Experts of a small language model.
Experts: 480 SwiGLU neurons an expert, a softmax router.
Training: a variant of SOAP for the experts, 1465M tokens, 11178 steps.
Below are experts of layer 4 (counted from 0) of a mixture-of-experts language model. Rows are named router (the router's row for the expert), gate (a neuron's input weights, with its number), up (a neuron's input weights, with its number), down (a neuron's output weights, with its number) and show model dimensions 128-255. Each number is 128 + 32 x the weight over its row's rms, rounded and kept within 0 to 255. Numbers have three digits each.
Before each expert's rows: "gets" lists some tokens that make up at least twice as much of what it gets as of all text. This comes from a sample of Wikipedia text that the model never trained on. Tokens count by the router's weight.

# expert 17
gets: ".", " (", " $", ".\"", "\".", "\""
router:089162123128112107141138179104161078112138172132120121119172134193146088125117159145133107153114097087091112122090143068122213167098096145133160084127072062094090104094165188155149136117103152135112121127142123099105121092133113170149103103102122110172108146114145065090128146125077162178085066150149176104130089103144150166129149145151145138165135123131112125184058103114112133120104
gate0:103125161137180094106092155124084183104166133170122102148114166071034132121154120144110113171143096105125112157180184083068056067107140184145149104181142171070026100074066113149089098079098077185109157162126123109122095136108145136114130121142099162140134137128127151169129166128062109155086067138114109069120131095118176145132122157161108145123108112113148167145069121130158181131116
up0:175144091125118098081120205130121150088131135135094106161151109067068163113109117151119118139110144130077115160125168145119101150115102132107139118166160119058091139116123157073115109110115136184102083076119151094165099155087142100097124120159136179177141165119152146116099061129139150148108032137186134145118110100136147180153120090143074098086125127122114128142076130123095135087095
down0:156109125122135145112118154146101085179158134147121153139063123109096152111126138110103105043110130105095152136183144080132109126126096131123101139129070160179166135125172066112141174145123114115216105129092070197138073133190132108140130122137168148194139142102071153141173201064116190134192051156143157145061172153170139119171094139123129150133148093174090154137079128166128206130131
gate1:088147128137098130183069159081134160129136111133122125101169138173121131165122097165118119122180062121125161095104128161150102144092120101121104101133093114073140159150115138161165132118157078130124116139134156113087128102091155082091156100169107132104153148176119134180182089135173125160117057083135126130133094131143097122192177177124166154117121141125081079081218126118161130122107
up1:167170152050131097088153099154134098153091136123146080122107106147148147132127100092136143122103191097135124133103092138148186125177120155090122156110177098195140108117148115086092125179120169177170132145096137123133156169123153119130108158130133135132140121080116127085081134075104109105095167177131131130132132148099121137091130098164138074161158175082174159206111116098131129228127
down1:147108177110141132166118116119062188116131151085124085124143078154129138135161112130124103153150126156149128108155119113172102170134121115104159147107119128153168092122134091143068062121082123164144119092161173147065127151101078100151109185100114122114161136128143097157144114117141157092160165081098153098170139133174143103110145091182072128102152107108128099160076130148151129143085
gate2:120082141140122122176164090139064099151119153150144096157070161138109148144137094142147125168144112152194153123179058115179093166096106164104126170178177118101147152178120154197087178089143116148172163159163123125074092114106134134028146114129157074095179113154104126162181168116111115138071157144127127075124155109170093129102096155096160183180079082132092158128143140077127101123129
up2:165097157091093157122118117128117142139149093117146127128145139068124151124100121115068167124134108118119118131077183130149089099172143076195106111139124071147137058142137055130183091086106096116097071118121153146135154196122105088186144095156108165157107114044127156166116185107113167094151190128132088144157104148098177118138163135147089120160115102170164114096109162103134159090232
down2:134139113107148130122110124050152142110112181111174098103154081115121131078176084173135130159140127122109114163059149157102154144187166076184121140101110108127097098159152139155178128147092155169136134145156126183115146123117145175162070165140147135150139141079109096103066122202147155168110150075157134115138151197118144145146137138141151110118142128103115086096078132113140117135166
gate3:142149127160149158095096170082160153117093124112107166129162131088211131123163178177131113167121159147158144092161144170194138147113118182137136211117117159162117103124132116227148098142086154225159145184082152145115069153117156124083111146098121086056104086061147160079125159105198066138076165107147156121106187076131136110126135177116127076126126087156103063128124131157161195103083
up3:137108122121103183120109184041128172107110097113154132109137129160234140083160146163128173129065096157125123095140159157197152119138120198095109176132086144169109139112135121198120107154091192193111139142095135188094117148160160152047121084142161128095120109098126134105127157136123128177079130138140156171092154104093167152091166148179139086126099134159158111123156119161124138164076
down3:189106087153126198149169172132085167079133157161101146159125146065098157120145183184161098113097117127171135147137125120124129094129122154121132203145156127122101140129137123202126103160136179161057147134179136112123124129125040070168098138137101143148116188146103093093143119105126143099082172117128128117112089129114128163169170110121117132115077177181125080129146151167171123142131
gate4:096145131149150149116079109186094093125132169083176120118185149175137144079067140116099145106168114153124138108138106087120087058118080155160099133132139140154130152080126073128179148120102154121110202092123134135121102124159099109129129185112134137137121049175117135130124115153123059117139143114099192200170167090133125178141131127129171114141112110136120098105134148117084120154164
up4:138137147203102123123094138173072178144109203107154119132162169117138132124081122112115130135159108141084162099131142082148092039115103135166131145141110104192093134113101131102118112111130157127095211162132091136093051064103102098061131181140106162131131080135113135120127136131104140158159163073121183176181172145122158170127109129141133148116150038143128111148110194128143158144096
down4:134131157141106159187155090106112127164114072076146134148117113136104146171183072177175130124124129143128099068139130101132136097122067171111102094157160145136108142126133162124201141155090122096086139126112064130107115152177159083144156103146183133172143051117139112104096146161126126108162159150106104091181137123240099103122069126157143134123114030126159164138104115149119102050159
gate5:156178048088106169157106200083133153149078051203155109141153090158086142122133169133104166033131143070144094128074172077105172148155140186145148198128069106155154114139175130166116141115147138121186129159148165133184132153152107137087129067138159091161119140102125162165142173161080146091128092130125089132108167163129164064189092085105127136074102149143117164116099145120129136189112
up5:151156070137159187148107171105198108156140048197157111090189074172108139129161155135097156074131141105136130134099130117127159149146152171186188152140093073161160114130172131188120136057131156134175129186177155131204198153137147155140073101115143091146136157136129145162152121208107170121162083092131131141124152137103114091160120145153121125064064117126129127119152087130102142185094
down5:107151103152164100126155164087109169123106127186142132117078117117087180129132089194064103147192104083132085149185183147180084118142093111130110149073138134157132093119119146182154161091127128097149173073177171138094155119166137085152118131096181117087133158100110125120152195142146159130107073131126110138175150187118128051165187086091137087133169124144124133112080104133062167148162
gate6:164111150160095167094087074147127104167081110161167054179142140166117107132131129150103107131114176124125151162124062149118141155058144126142162155091149114223172126154190157131076119110093125079150097132113155084200170097179242167129091128175131152108161098147114146139170173165134162145104133074092153089105111163093081152136122146128164165147150160144177178132139099172151177125170
up6:034148147161199073138147126127129152107208137129139157132144096110163068116146144115125104132149074108106111109148157111148136050150126137108138127090134144090101166130103120080134155138158093156107152110134134150115068155087156092147142112094158106138149141123108142154086128112164076113134139132154120085171152089091170156088122152143121087138106059108102110187144171077119134131142
down6:125195114111092158114145111203137128146116109153128106114176123144139123120139091144105145106133071156167102149167110163163127126120172103103114102098121188136106157112112113115122152152143081188112141110111090117111099175132119162143102095137104171128132179180136088079114127091137127101139171138148145092162139132158164170121078162132109106106190096124116105123148092135148074125173
gate7:118132136162105214149145120123098147097150125140154081093184094169138136148092189128124151101111110165121126108184120133109165144086090169113099122077138169153181152127106158154154127132121174091107162150085136105094127111187195126138099075137169180102185149123069122064136148168193089091126102154141140161170163172136130142163102136179171168096126151113108126156108102111154080162142
up7:154133127126129149137141137143108100131149177140099089154212133142145118078092097111143152129151130166082160123183113160086223109112093179164084101149087113171160149090169088154072101113120157123160130119033100119155150096203142073106103061117014046146106165129134117109144112115147175103139124104143125162161132104126145141132110118085143184150181095112148124174111151102145115069053
down7:129137083179173224194107152149128133137165087116167184107079141149171136107162121110062116123083167058115081090145156166108118141119117198148078125172173173169148158094125125140114099131154109193132160078149130146112068086142129097127077090113086073128107121145092129136097156118119117141134118122123131111111111096139139123112145133154171193165107113110151104113144118136116191101103
gate8:138102101149110137073114139163116127211143159098107174119085102107067144128167090164127146127148102105128120116147134115080132120148112187110040130151117078106178153125150102096206159152125066048048115101133154114093084088109104125150126159099123145128159110100174133120105205124144125128122187147077146067183136147146135146090126096159124105167097156208142145125090167135134129166195
up8:089134150106148134103106098188155252071116106091151148143147128152153092153104163125090120105125142140141149112094141111170119106087154106131209148057203115155128179124127136135098094112125160174144166135136110143167151195114134107134142162133129144090126131135100150155128054109140118171149097140193076153115143129166136136177081139096127135107111095096094161104127103071070121130051
down8:026163110124123049127118127077137147110196132113130158125125100163114131127137156102069125069131038084176067129143179064109160105084133086103118161112123144086199128100096122117121121203138082133131122141171104175090145103114152109095113156171069143074149117157100165096138128142075099089166063130103056169120094116080136178139140172120104173121187067075138122100103133140149083076105
gate9:202119076105164083116117085110090107148090119105123087117116162168134124104167133134151087140154171121175114154157122154162124098109117112127104110136094107140100182093136188144155063073171119148095149119161105108181115135170141129120133092106134157135154137125120121039161105090126055115092105084104101092139111112134145076145159130111122119125176157197140066146153109094141144097084
up9:077158192141149150131145133118156149101172147115126127115141072158117140116073142143102112093112112170131116082112110120040118157071103162107139134172107145165155117106098123069103159106124174100121072107076169131085161119125141128135156119129140078155131134074141108177090150240119196158194179158137134215149170175120125147099096126145132116110101108050070185117132147191112126159109
down9:137144147186186131135130145146115116157145112164135150111143177124155187182071132139066128138130128114097100162132146130109103096084135103113130101056142095055141086119103062152151152160155122147090150124116158127103174154162199109091122136149097081119184150053126146179118137197113114153148150110153153199142166137096135128109104104125193141156144168081143151111095153180129161155131
gate10:096120159149154171113183144121027116088177128124140125107174095126115109092104148156053121137101084131195229066117077059138127116110108124104135152054107126141121170119101125190181124119114133176136100106051144184092145138107128061099112094112138146146121104104107142121166070092147110152073130120141184135147124126125110104153117155148122099159106115164106116091115185154111173172129
up10:131125196139095171089155152155103113084154152132130159157138153110134152096105139134088151117101123131085139149105118105139186210101071118118097122095096153136118142130127138119156121103111123114091111097075097121086147118146137119065165111150115179098146089131119119105064114069177180140127141183072152130150129168132172124121172116118115093108130116116120121141126125070143177121142
down10:115120164101119148145135094138132080168122080090113127075130067131107129066090151151092144104160097117078079089161089120086103125159129140122127116167153104072118166058178100143132138134178167102122193152142126126165149094171100167058130092124153094168137128110134102177169135142106127077133093140119152137081125140126116102060125118151113058061129121125084163151087163120188108149051

# expert 23
gets: ",", "),", " and", " (", "9", " &"
router:114133114111115153112084076166115128117137175126138103073145146202109113097103126077109147103146187106137169148127178147100134109096171113125123141115095078130136127153150156128130135128116132090129143177073168132095147142113080107176136142147179181168104114189125127115135123161138126129180125120122125038151144124161180124126133089147152136147135105148107181167094182154082140142148
gate0:116157153168077110132147124101093117152138138166117152162163092086119052180154085167123143165116114190159180136151152162099132101164196133165142140113182103143103205100106094107137108179128089168101184170108117080119131157101030149173124100107099146138125104106134159122101148086132112115089150080060125123104145144078154119168055169104103120191114158142130122187073081152138154117072
up0:145119122062141157104147143088151161079110090141160138131086142116081164143111099137207129144141117206166162171166144127084107143133109138111082104162089151122077194137142055102101098115074176172134117126116193155098146136136100144146128131099150080192100160129107142128124099216142094149117138118146077097100109126148090148133182141156119147123117108156134156194097108073088151140143
down0:196115127147100134087125102099081117112126114090161159115105106091125116129162114098142128121130184133133148182156149164165169152103137070195080200102102089164099108158150140110123084131170111192185124137134091082160142097075148106142152100115082088049156138144167111128130100101090132083173186114110192107122130138106187081148050107097161143116113099095172114136115102145129171187113
gate1:060135157124170091118089163157064098155137081097151104050135170094105136114124047117124206151094116097065146125132067228090185146143133158034145133124112125125103199156121124130183064142100163186126142148131185162178146196048086144148107077136139144125143062166129116062134119112100123087119138142053180155160133110177124119123115167149121115160116138124130136104091155137165201101108
up1:080152129106180096092099159183050090176136065108144139107138153120122148123102033094134202131094120092071136161162087195108173130116144120073146105122122155153086159124130119094148097179127144212119156162133119179137134203120085127172086118132136138136113091154116083062121099166126120107112125160096177154152130116167130173110171151125139146110106096135121149113111136162123196093135
down1:142176150080141163097099151103061054115156106148158072130122166116134154108127154119124088134031128089112071116090106177095172185120178176139134153065080162144072113192125160053097144170186095129096115136135119171159069187124122082170180085172143162151138141148113122093165118119146133102178113142150092147108125122111104183107160151135102128207087142173105093067062117143126202116157
gate2:087145128121165134112123079152138139137149131134121136113053108166123134128160074087109144111114125156115084101148179072104181130108112152185081118143078146079115101104094153127088179111195164111106109129200148180156211113151215185135101077122135170169156120149143143087180155136123151163169087087126117102120173149135133082070168074122095129165195161130134138087123202064103068153187
up2:103119111104108079116094136122118125143143106143077170107093133138154100147148134114138134106129132155152134067192178106144128124079175162170116077122064142139099107107125143155100213117102128128097117189113176169090182127174128141123112104066114149110121087139108140120143123126162124170077097165161139110125163133153117067121166119122121149177174176128133171107151143141134119146170
down2:078078141106101144067125137125081142099102150085150118109112076189165047075112106093131150164137115077119131087107171109190108120158165124171162138063151147140177116213116142098094136138151144120137058157115212122224156135100134118154102101135088059130129072136131112116139125104169136068106066155129121098058145138151071111150183122191113144145133125095114138156126094140090139099129
gate3:169154117142173142085111134112129063216176139107128141127133085165110119149116069126100150193154133105166222125105073158162161181115096086144105089144102097114140159143097148179058142157192101134140133129141139155094183157162178126112128141098143110166161111144130120185090105114100169112144123107099125078081112084119160052127116149104127122125108101136163148164099164135165105159116
up3:082094123136150125148201123170103255154125103161104057149116125154097122135127151149093100125082109128099121101125109096129116182105119198108151196152149139067096098125115099138172088132117091121148123116153113123112136111080075090115101126090117141099109175178195113146150143146142088086100155123117143109124124125162069176125116117104105153152126151158086077157092165126103109117118
down3:187196182091111151157099146098091124085110110142149156108175092153146142098154148081093139111160181138121147127149119136137125102098104108150118118114174121124133131176170153109081090145085111107132134155149170120131142124137145084195136124122134148103148149097109132093132141147089152095129164139090127180143092085075162165131127154174165135163161138069127120194161151160082098175121
gate4:100097111113140130134137105148116186105101135126137114150139136121083153103157178095127107150208151075116116106163155106098163146121066123150153080126103149099114140113101125082090118102100179103154127110055155102095112097103131143125174135108125118172137156108130132141149134091116163125116110105149100100157144089143090143133072108072198060124252108128145107158190147173167145149055
up4:153113115088135178138115124120154115080131178156097159166129139115130186128087157026150118116192178131119125132106088067074160124167108109143092167163105128104095151126095189124070152135162167141155112117136111129150152159140172132129149093092124111133137119132150158088074111120085169097140157148110187170123104143119095141106066089097112136129150115106190088143141106128122171108094
down4:128112158121169152148141172162079126130101105108139181152141127232152095125098149127127153092096083131183079147155135134167071127177117146144116139138132144062129085142132095183163138087111163161092127129125067139130132189092065080090075163103164150098143146136091151138129124136128098121102119079123135108105168152106081154145106150055192202126138142116075153088104189163121135145103
gate5:144128145129017172091121132170106122139184176146177117131201112111133098153085118174140138078131149058119121141132159135124153125081170093135108138090136090120112144149158123110187121097182142077129088138110140141142118131168115144158120097121130148142125082150133140124095138119133099082195065193131087145164175163142188103159136147143110092057130146147136118120106154164131120107148
up5:080046164162077170152117136127047166126150116133145121098135139121082120089112136147138104152075111113119201127153131156166147134075111151176155129057169074043096094117140108166162117137125151095118155101115156130111099112104081101190135122128093185115128087092145127172168157095180137080121097165087096130106135136105136142126127124148110139120097121143208076132085129142175114145133
down5:133094101121168189155084088148125104126129096146150090023140139104097114072128117115154134165109114130146127160106135115121085133111115203052103113140135091136143127088081117169136131120101143169106237090084143211156153185106118130095048133179164117149109146132161095145164143114158124163091106099106147140185146114084107125154145100134063090131148132113138131112125122151138102134157
gate6:098084113164093167177158093133086125155123146144157132109160108108104175149153092119101131149084139145140110145172160142172149104165108187110069057162155096143084136139140176116114107061133097110154132140133099080110106184126073093136124138140145157104130115109215132098106148090112114099127193072065195095174120118129140065109119088142127100148101166102113027101157081129119115119114
up6:108108103058148161133122119220142164092100155126120130129169149133088161115173099121146096052141085139097122094130114130152091138094179122065179136127095136133078102093133071175110132109157110195150093145098140124091075112098153125148127172159133187153113161113099080160147136161111110161103060105221151155103146126103166181126117121075135095106101067133105153111158102168075109233150
down6:129096163113151099138108135102107163154131112143089141109145104135098097133084144124144126133111101131123127166160071152133142103156139163101097079156050107154179129168099164153146111102127176134068038160141097151121026158078098172100122207152158145115110131102141154111099069132100098145064151165085175094136061178155104133104171127118134103153120204109155125127130116112173158101134
gate7:117194134130176167099135090076166164105127084151094128070117131133179128110171108149167124189065136151088130108111149125125148110150069158077151128105159116088146094136101122153188177145116164099089108119132177125175130095062109160116113133073155121112130083132156146123102090150152150148101136103123187099173211139110193119099107117130140108151085113151092108097176159195131096098109
up7:054168136137175197185122148136146132154154142079125079111152135138120155092152054104103097218155167080138112109131156123104099037102114180099107119080172077073117100138096120154151092148152096152097143128188103123113090182125108126137140138091117116097137077152131123107095163146120154082059077143097093058130177114134205188136116107124083145195086126181189096196127146163109099115076
down7:097096148199156168084175101108132196170139164120102135137086121147138103121122115146080170155147123117106138131129102127164102123122110077150102144156133155110126153109147132139111113141052100199166111057140124125108101104132125167141135096098138126078140126126136087101066080163089145136169054099146151172110142149037176144097080132149127130162180067141127158095086075159135130084036
gate8:155114062059075077092182120149203144076135192081168168083144142130094063112084162126148099150160111079109100098178070144068152147066120159149129113120126183124107121178109079150163127111130139191137128090134126076176111186156096128122147146084102109189111209049096102151148149147142142090107105093158116115081143136141101069181138041133167135107135132137136111109162150142097046125139
up8:054129174116136165182135116137080146169072082194142107150113164070132158121185128158103148123143092156134093179112147108173152151205174129100159130117127139050136092070152118142135136155156095041089175154128128153165120093107129091094122138114106153081150109176152126090119142091159145123112110168083140102136101095140101163113108107093198166174113158092154166105125168109147206114153
down8:110120120131092122189100132138104116116154172178112165148151115122172186100134086153181113095095115134116148141159105115187152120150097123098128185134090113087090165120157173104058154058101160129183043162093123140147170165095121131145111107106103139157125113194103077130166160168149137083166132139166174113129184116128109123176164145086201136099102109072107170142138207137118105069137
gate9:165138177126110112164138152163088085138192144078132209154110141116146088074143110150126127122103117121144147120086076103164135163119119122160132120151096124198077115104125125088136133160138193069197098124152109109163139175149131142112088154150091097124120142129098134129116050133098128134147144183139130155128091149119095192114104142163200118136073101095058127120087138098160159144141
up9:147186118164127130082159159167149140140165128137136176169134036065206089092165122121132214144157137153182111103083118093162185116165121150180182164155134094185102147083118190114118144139152130130096116118131103143145178162122148093127063078166116051140129114180115104098129095115083093125135138159127211096159147150123156144116087128179159105116133151126107118130097143147165106116104
down9:170153084091172132116132088142133114133207098086162119122138111116132151146089102141170151124166067169121141138098146041116148150111136165149144155222141121139110131101152105112157106109159156098092169144105103129111120122154195167154145120153164044103058132215138103147166165218102110123110160115116157139112158157097103157164081138168120107139098086149094145139108140130145117141198
gate10:060135133182146082110142126108106082140087098107151152197152119123094092148152065127123093166108125063098106191189175150194126098105188118151054065141130110145135146110108151143112150135187157127158138132119086050083061177126091132120085210089077090070162094140135101156174156082153180105115105105181088130109123109159155092141181153065177160157158116140100073128116173156182115136124
up10:118117143145124039079119132111070063171112121152115149142130136094147144143124097160104053117096116110076070175122078143177125102087150133083118153160135118134132141074115152146180164090143161159139187154102034102103104181124055091114093186142138121162148129107123130106139143072190161130118106098157130159161150123131136102193177123137146106089131120156069125079098162158160143138141
down10:071159143118124110130071132106078138155145131106158148079132101087136120127123110124110157090121094194160164132121102104174079125111125131147120163128133098112112161118155156065162100112079138128093097169121103093074077107135069176116100135139130122130160126140108071147157126084130176227207115146096158153131123210161116133110136150082144112076133119095145144114150118127199093113141

# expert 10
gets: "0", "2", "1", "9", " pre", " National"
router:134123130087131123159099092143100093150105123132142137158095097102106110119175111159114087164139137146108118094123105166094143053126146118199125140092122170145179158132164116088162154172054133210133112124146141127156124103127127129109113177156154126162081143113149063120134110118123133104117138140149123122117140117096124178142110131168110078120115168095113074127191187167121149113125
gate2:133095168183150123218113134100157158172082112132161160117052144106168058118121140128162147090145124160147149153077118157079056104089086124104166141158174131117154170137133167160144184135080148104180085124138109119112188078107137125108117145168148107148130159124123156155161101178065097111076196113107151147147100204100133114162090105143129082098085133080157101132155138139151131119119
up2:118146126117159110135133093167153153102109167076120101154129127202109159140149104114158153121113123127143156091170162095125155123159130149148128092080111142057074091096119089105081037083132153093075140159107130064098107067119136119105132143097148095078159109148152134068120135136157103111189094133164080113105188129118110093142121172188139167114191126128121102122137167138124084127158
down2:095124082130125109121144147147164126120092143150168139131127093113110129149108091134093148107117099047119124148114162196160187119126103086215117126086119125099108108139119135082195133080144096109094124127168144135083071177126163135144150086120115162087126122120168071174146112078149118095141106135211114133166167098113152102149112085170096122133122092102124088135212126098157095070168
gate3:153096184187097111154135081106136156099156187093173140079133104148159132137079114171102191104119124156118175140084099185113100146232094110081098154082136160177089143147176103061104182170082129163096147122089150134164143123160073196107162103143122131143115121092111121093107152148145123136118199113049061080149100138131121116089117156155098111099127124082115100133139110090080134145219
up3:180116142171079110097103111104119147102114169112156184106103079207114156108075092203082159155138120154154145132148115107114153172157103151046163158049059184130048106191130114090074162100143139142133183112141133106063130122154090159092108130103115123154091150091108094085140173152136123132121207124121097054151163157142117068041124144144085136108145101074115081114104137128113155170226
down3:171180133097173131107089148143166130130131108119175114148073130101114151112098133114104138129098152120116120091115159099121176137149120086075083135110146153113076139153117148106113117204128114168119159164113153141128093145141149090116123145136092185143134108104106090145145102152127140091155108162122184142122202124130113171077138123115079086165162096143133153113212099200150154122102
gate4:131138200127084163137109147171134111123115117155160108103136150146184137073179103174135145083116138141123100088132124130126166099133147094114101142069077096139133119137140163131183146154167042111096132166115096168096177157145108154105101124136147108149155148125123157144148108145105139199108125124129099071166180114098164118162154113161214136122139122134068127161122146060108185164116
up4:123105131140093111128174142117143174110132145127124131150097130075103133158130139149085119161124182067099126166121108079089055122144147162157188090100105133181123159098099063195103087078143101137149179119117176104148073119161146103141171129129071187083149122148155065127123146120159097084142150104163141151094135144147093135116142104133081146127133156097196119129087099211148115110158
down4:118092157150066226106147115136122207130175172141156103140121156165125119142143119129138087157149087137094153160138137178133176148107120114138123150100153087124178124107180119115061139188138134153141122128154153094123095154061136111126157176172133142072159078129174144152140177115118152114105065098144094098116093138103150058138120123112173146117116129127127190147099131155131146103170
gate5:057132097153131106076170092096115104100087132097145204145117149116105170092111057100103162155134179175125121114072148101126119128109131198143144175099138107120116170127121114087174148047192152164143113097099098138138111064104149093125129179123191152125149066106085112123165116128072124115127076060131116158107106126153164128119106098147143116153144107091124149100134099163128132078059
up5:151096120132094145127093159107151145207181138098103088083142105152161122200120170220062109097135151137131173083097125133137137127111140167164110147133137082185098171117127163163089118163023112105182082098182152119090094095204066110144154155104094106126135181093175178157047096139158082108139119135146090125123092200140153139036121162091123126149114150062174161149133160098097155070133
down5:149096108125089170191157165138129167139089139116101105078171133153133126063119121146148118112130144173130201055122120145120093157162156116167151167105116077196156141133145102133138141155086137137144179111094138093130128113133143068157137173162159134165191150098121102140100126132090156107156175113107181138116154082113112124137082144069154109181096141104127100098174193184133076115110
gate6:130116147087123084122116152122104101168178091127084109168163099102162155165119132108081085134136133153123163120134068119149066131137154135079137140116135104159173096167111167132115173109093079140081122161112130113151116142141124116129133113136130125102157107178063192091149168127123130173122141074116205143157110198159165097170165109098088136141091114129148187094130138134167093083128
up6:108152118130156203146115058112162093098118094143175081088087132139116120134166146109168196125126108154123082085077140148140137112161096085141124091163131111149068162069136088141151110140153116073171126095184144113095128124116096134153104134161119106157099161113171115134135084155133175170086143192109108102129128064110120137111151128127103102114156149141070129177059103171121182131147
down6:124121185123143092101171105147060099189170103152052046167092142081150110150103157089162117103098165134081158187149042169107192170174156154113117131120116121150095112063136126150094186140061136156093099150095056126119103103109146122168141114165143105115106167164106098171159106170142169058093099189111137117106128105126138117094144175129139179093154128107168130107180142109124140105104
gate7:096080069149135175127196128091155100166092078129115133047120116104156130138131123198125164136106136150167155116088075175180157174125125051107118107159149184157135126095169119147105110197090135174089096124179144120108110105123164114129102114067106159106143161051128108122140131139135113114076097149125151224122142131124069133126103125085103078171130160128132057120137123093162107179114
up7:158134132149087144093052152098113110144114171148148132121177158075120038166176186154133117129132118138126138148153162140123135138124150139133134076122175077114208087193125160168117106097129177098138152114093057075130181109128103073125121101205153168135147119143138101090145128117086068129091119139138156140153098210091070147132153103097123125104092164099200111154077125132103149109134
down7:171150132131123153082121195107080130060123108075147124102138139099085151186125143152086195153095136121132101166117111114114117162104126151136127098118092160011115151156069135088143108123130154143136191121059155085076094087142123165085185121097089134095133149060108127171131133122072096075134196111129078149115046151112146110125156133125150096150140147116135120170091113120108094109127
gate8:099147114134143109120121140145154123141124089149149179111192111185162157130026061144079119102118080132157154151101120162145105168102149081151132108160134121167097098096110136119148147062072151185169094100115076093162122075114131142105071082116134121080148110135168120105158152121157135103134166115123149184160149140135129128117160101148170135122163112135112094075203131169187133166149
up8:158045125154112171119162172129094107086116115144109102133069113076103237121160195169099108108145136106114160156176130150094211128131074129135097166110134206170138129144122177148102159167135107131118109130099164181138142044105156101098122156148228100130117146117173098114134124098156134139130149111116085193148162125119194131147094121095146130128138107142059145154105102091128150158083
down8:080101178116093110104113101058093100106112165084118116138117124129106132123112152156149134105140175142057082104144138107175120154094087105132111102112101117092087102141129153133120112157129117197132100138049153106175137078158095085126166077116103089123139080090117117058157102131106231067110139121100124088122075091156095116150160151103099072163093119130090186165131122132119139131112
gate9:116165075161168109081148134091057094128073135138151098106169088147093151182129138143125084138118108095116113145142109122067077176109138150141113116114168087141093117134182153117093086117156104118110126074142082102103085077156127077090151126115105091140132128129164122110148149120121115066144090079114184082135129052143116176126136144169169159101088116119101180158103164129179144160114
up9:183127159144118124131066143092133132190155158136126130105091142105164130090087153140059107164128128085125156101099166108113123097102124129158158100104086167101125076112134123147151148115060125136192162186107109145111195169074085145167128165118202201166115096114126119110154065157094173163121134158218171161112116122104198147087133095160119126186167113128147106086118116131138103082150
down9:129138156131087170132118121052155128104087079137140112144120162177103120140120141118077150136126132077116097097099152091150220145138180165115104094121132104122143104168138149147186128110130080172080098135168208043108089138141119101177136135095086117162106108169097126124130062071128061188146204120154086116118131136108084094114165144141094137152147149183161064128126102129083153128097
gate10:087159143112175201180134128141160126142119125135140108107106145171125156145147127143129123131107116171130156164127078105130079099099065143105097131169140135172111105173140073145199097166159144152156075090149074097197102104138130124115132133160159105122095134173103119138086152123138048149118140149053201140129078139116170126103107119082126153121099068158077126152166132184104132150143
up10:178141165181158124070162112101073146124140166094090152145107118106124135157099103158131125137136125138111100116147094100137176193153230110112190177153129164131155118111077121112108129108103126109102146096118058095114150136151107119101139116095097161152137125081120149160087130141151118047120114164149102167154157192193133139106138166118123128121158173112167128098139171094144153085134
down10:145072112088139158129136156112118082121126102089097080112078135160184093173140111137135100087110079199100125141145145084120155120167085165095141134117149176140114139125098081179098170099119151103170145090157113130145129085087110100108099109074065059126126151092118100179143192126093089119143135167137114130130217069144159092122073140150150093158120146093162182163121161108157171087091
gate11:134111145033076115181145162105142114192182125108176145133159103165167146106109136101071135162098108176147145109071139113122151141051148113154163114114133098128112123039123158134152144126107108077075141128148122177135092146135128126170114124146121124140095078176164108133115132167135159176088071146103142134137127064114098129151135136184118116079106077169056081102112151073111074169079
up11:158168159221153209085109126133101062125102081179111146141111147118061160104104110110087142139136115142151102112127116153181066176130046124115123105095106188105169099200123164126141097180155122160163129065146155166119113095051123102080071059072083145102137148110064143079130133116168109159065142103159157085151113090111128115138145131132166141155126140087160095129080118158153194170124
down11:110175161139078171158166123112082141160186104094085157111100145138133087098075125115133128118105105143122097089126109177105148087147136112091076122170139115131144095123081157141097118142131141139150107111152135195157136148099189145105109121137089097164132133108090136171112116100111175114117146131082085099076128119140161132162152107116177185164153136110131153116185083069159087112155
gate12:161141127086083146089128145119156128089140190101123186138097116150154155133060110058115163153141070123153210096139083118127102145122091112169094098124178120136112217089199132085136167105119116138153178139160142095101160095151081125144095130120112091143139135075095122078124115119111152176106176136144108171113155155165068134044177141161085081121104161105148154146099131146065083051175
up12:172096139172060139114215081169101131129126131103158120024201115123115133207107107097139140144150126071141085117124106168163184120140099152114116107148075115158144177148189107141157154125092108136135123160207114085138149200181117096119131135087166150126141156042070116190085153095117169136156135115087106142132136120151086108123148106128166107147120158177100114112111125127127159102172
down12:097165105150141100110185149162113113178175074081107153136164090169092064171152150097171149126159148151134097072117072110131144105099167144090152088061126098137161064145107120113129146126152152138209106137156086090124095110082108071115161091120121084166134137116136156082117153141111153132130139088158110104108090142160144153143144162057128137154146117113132169140132131106124152108167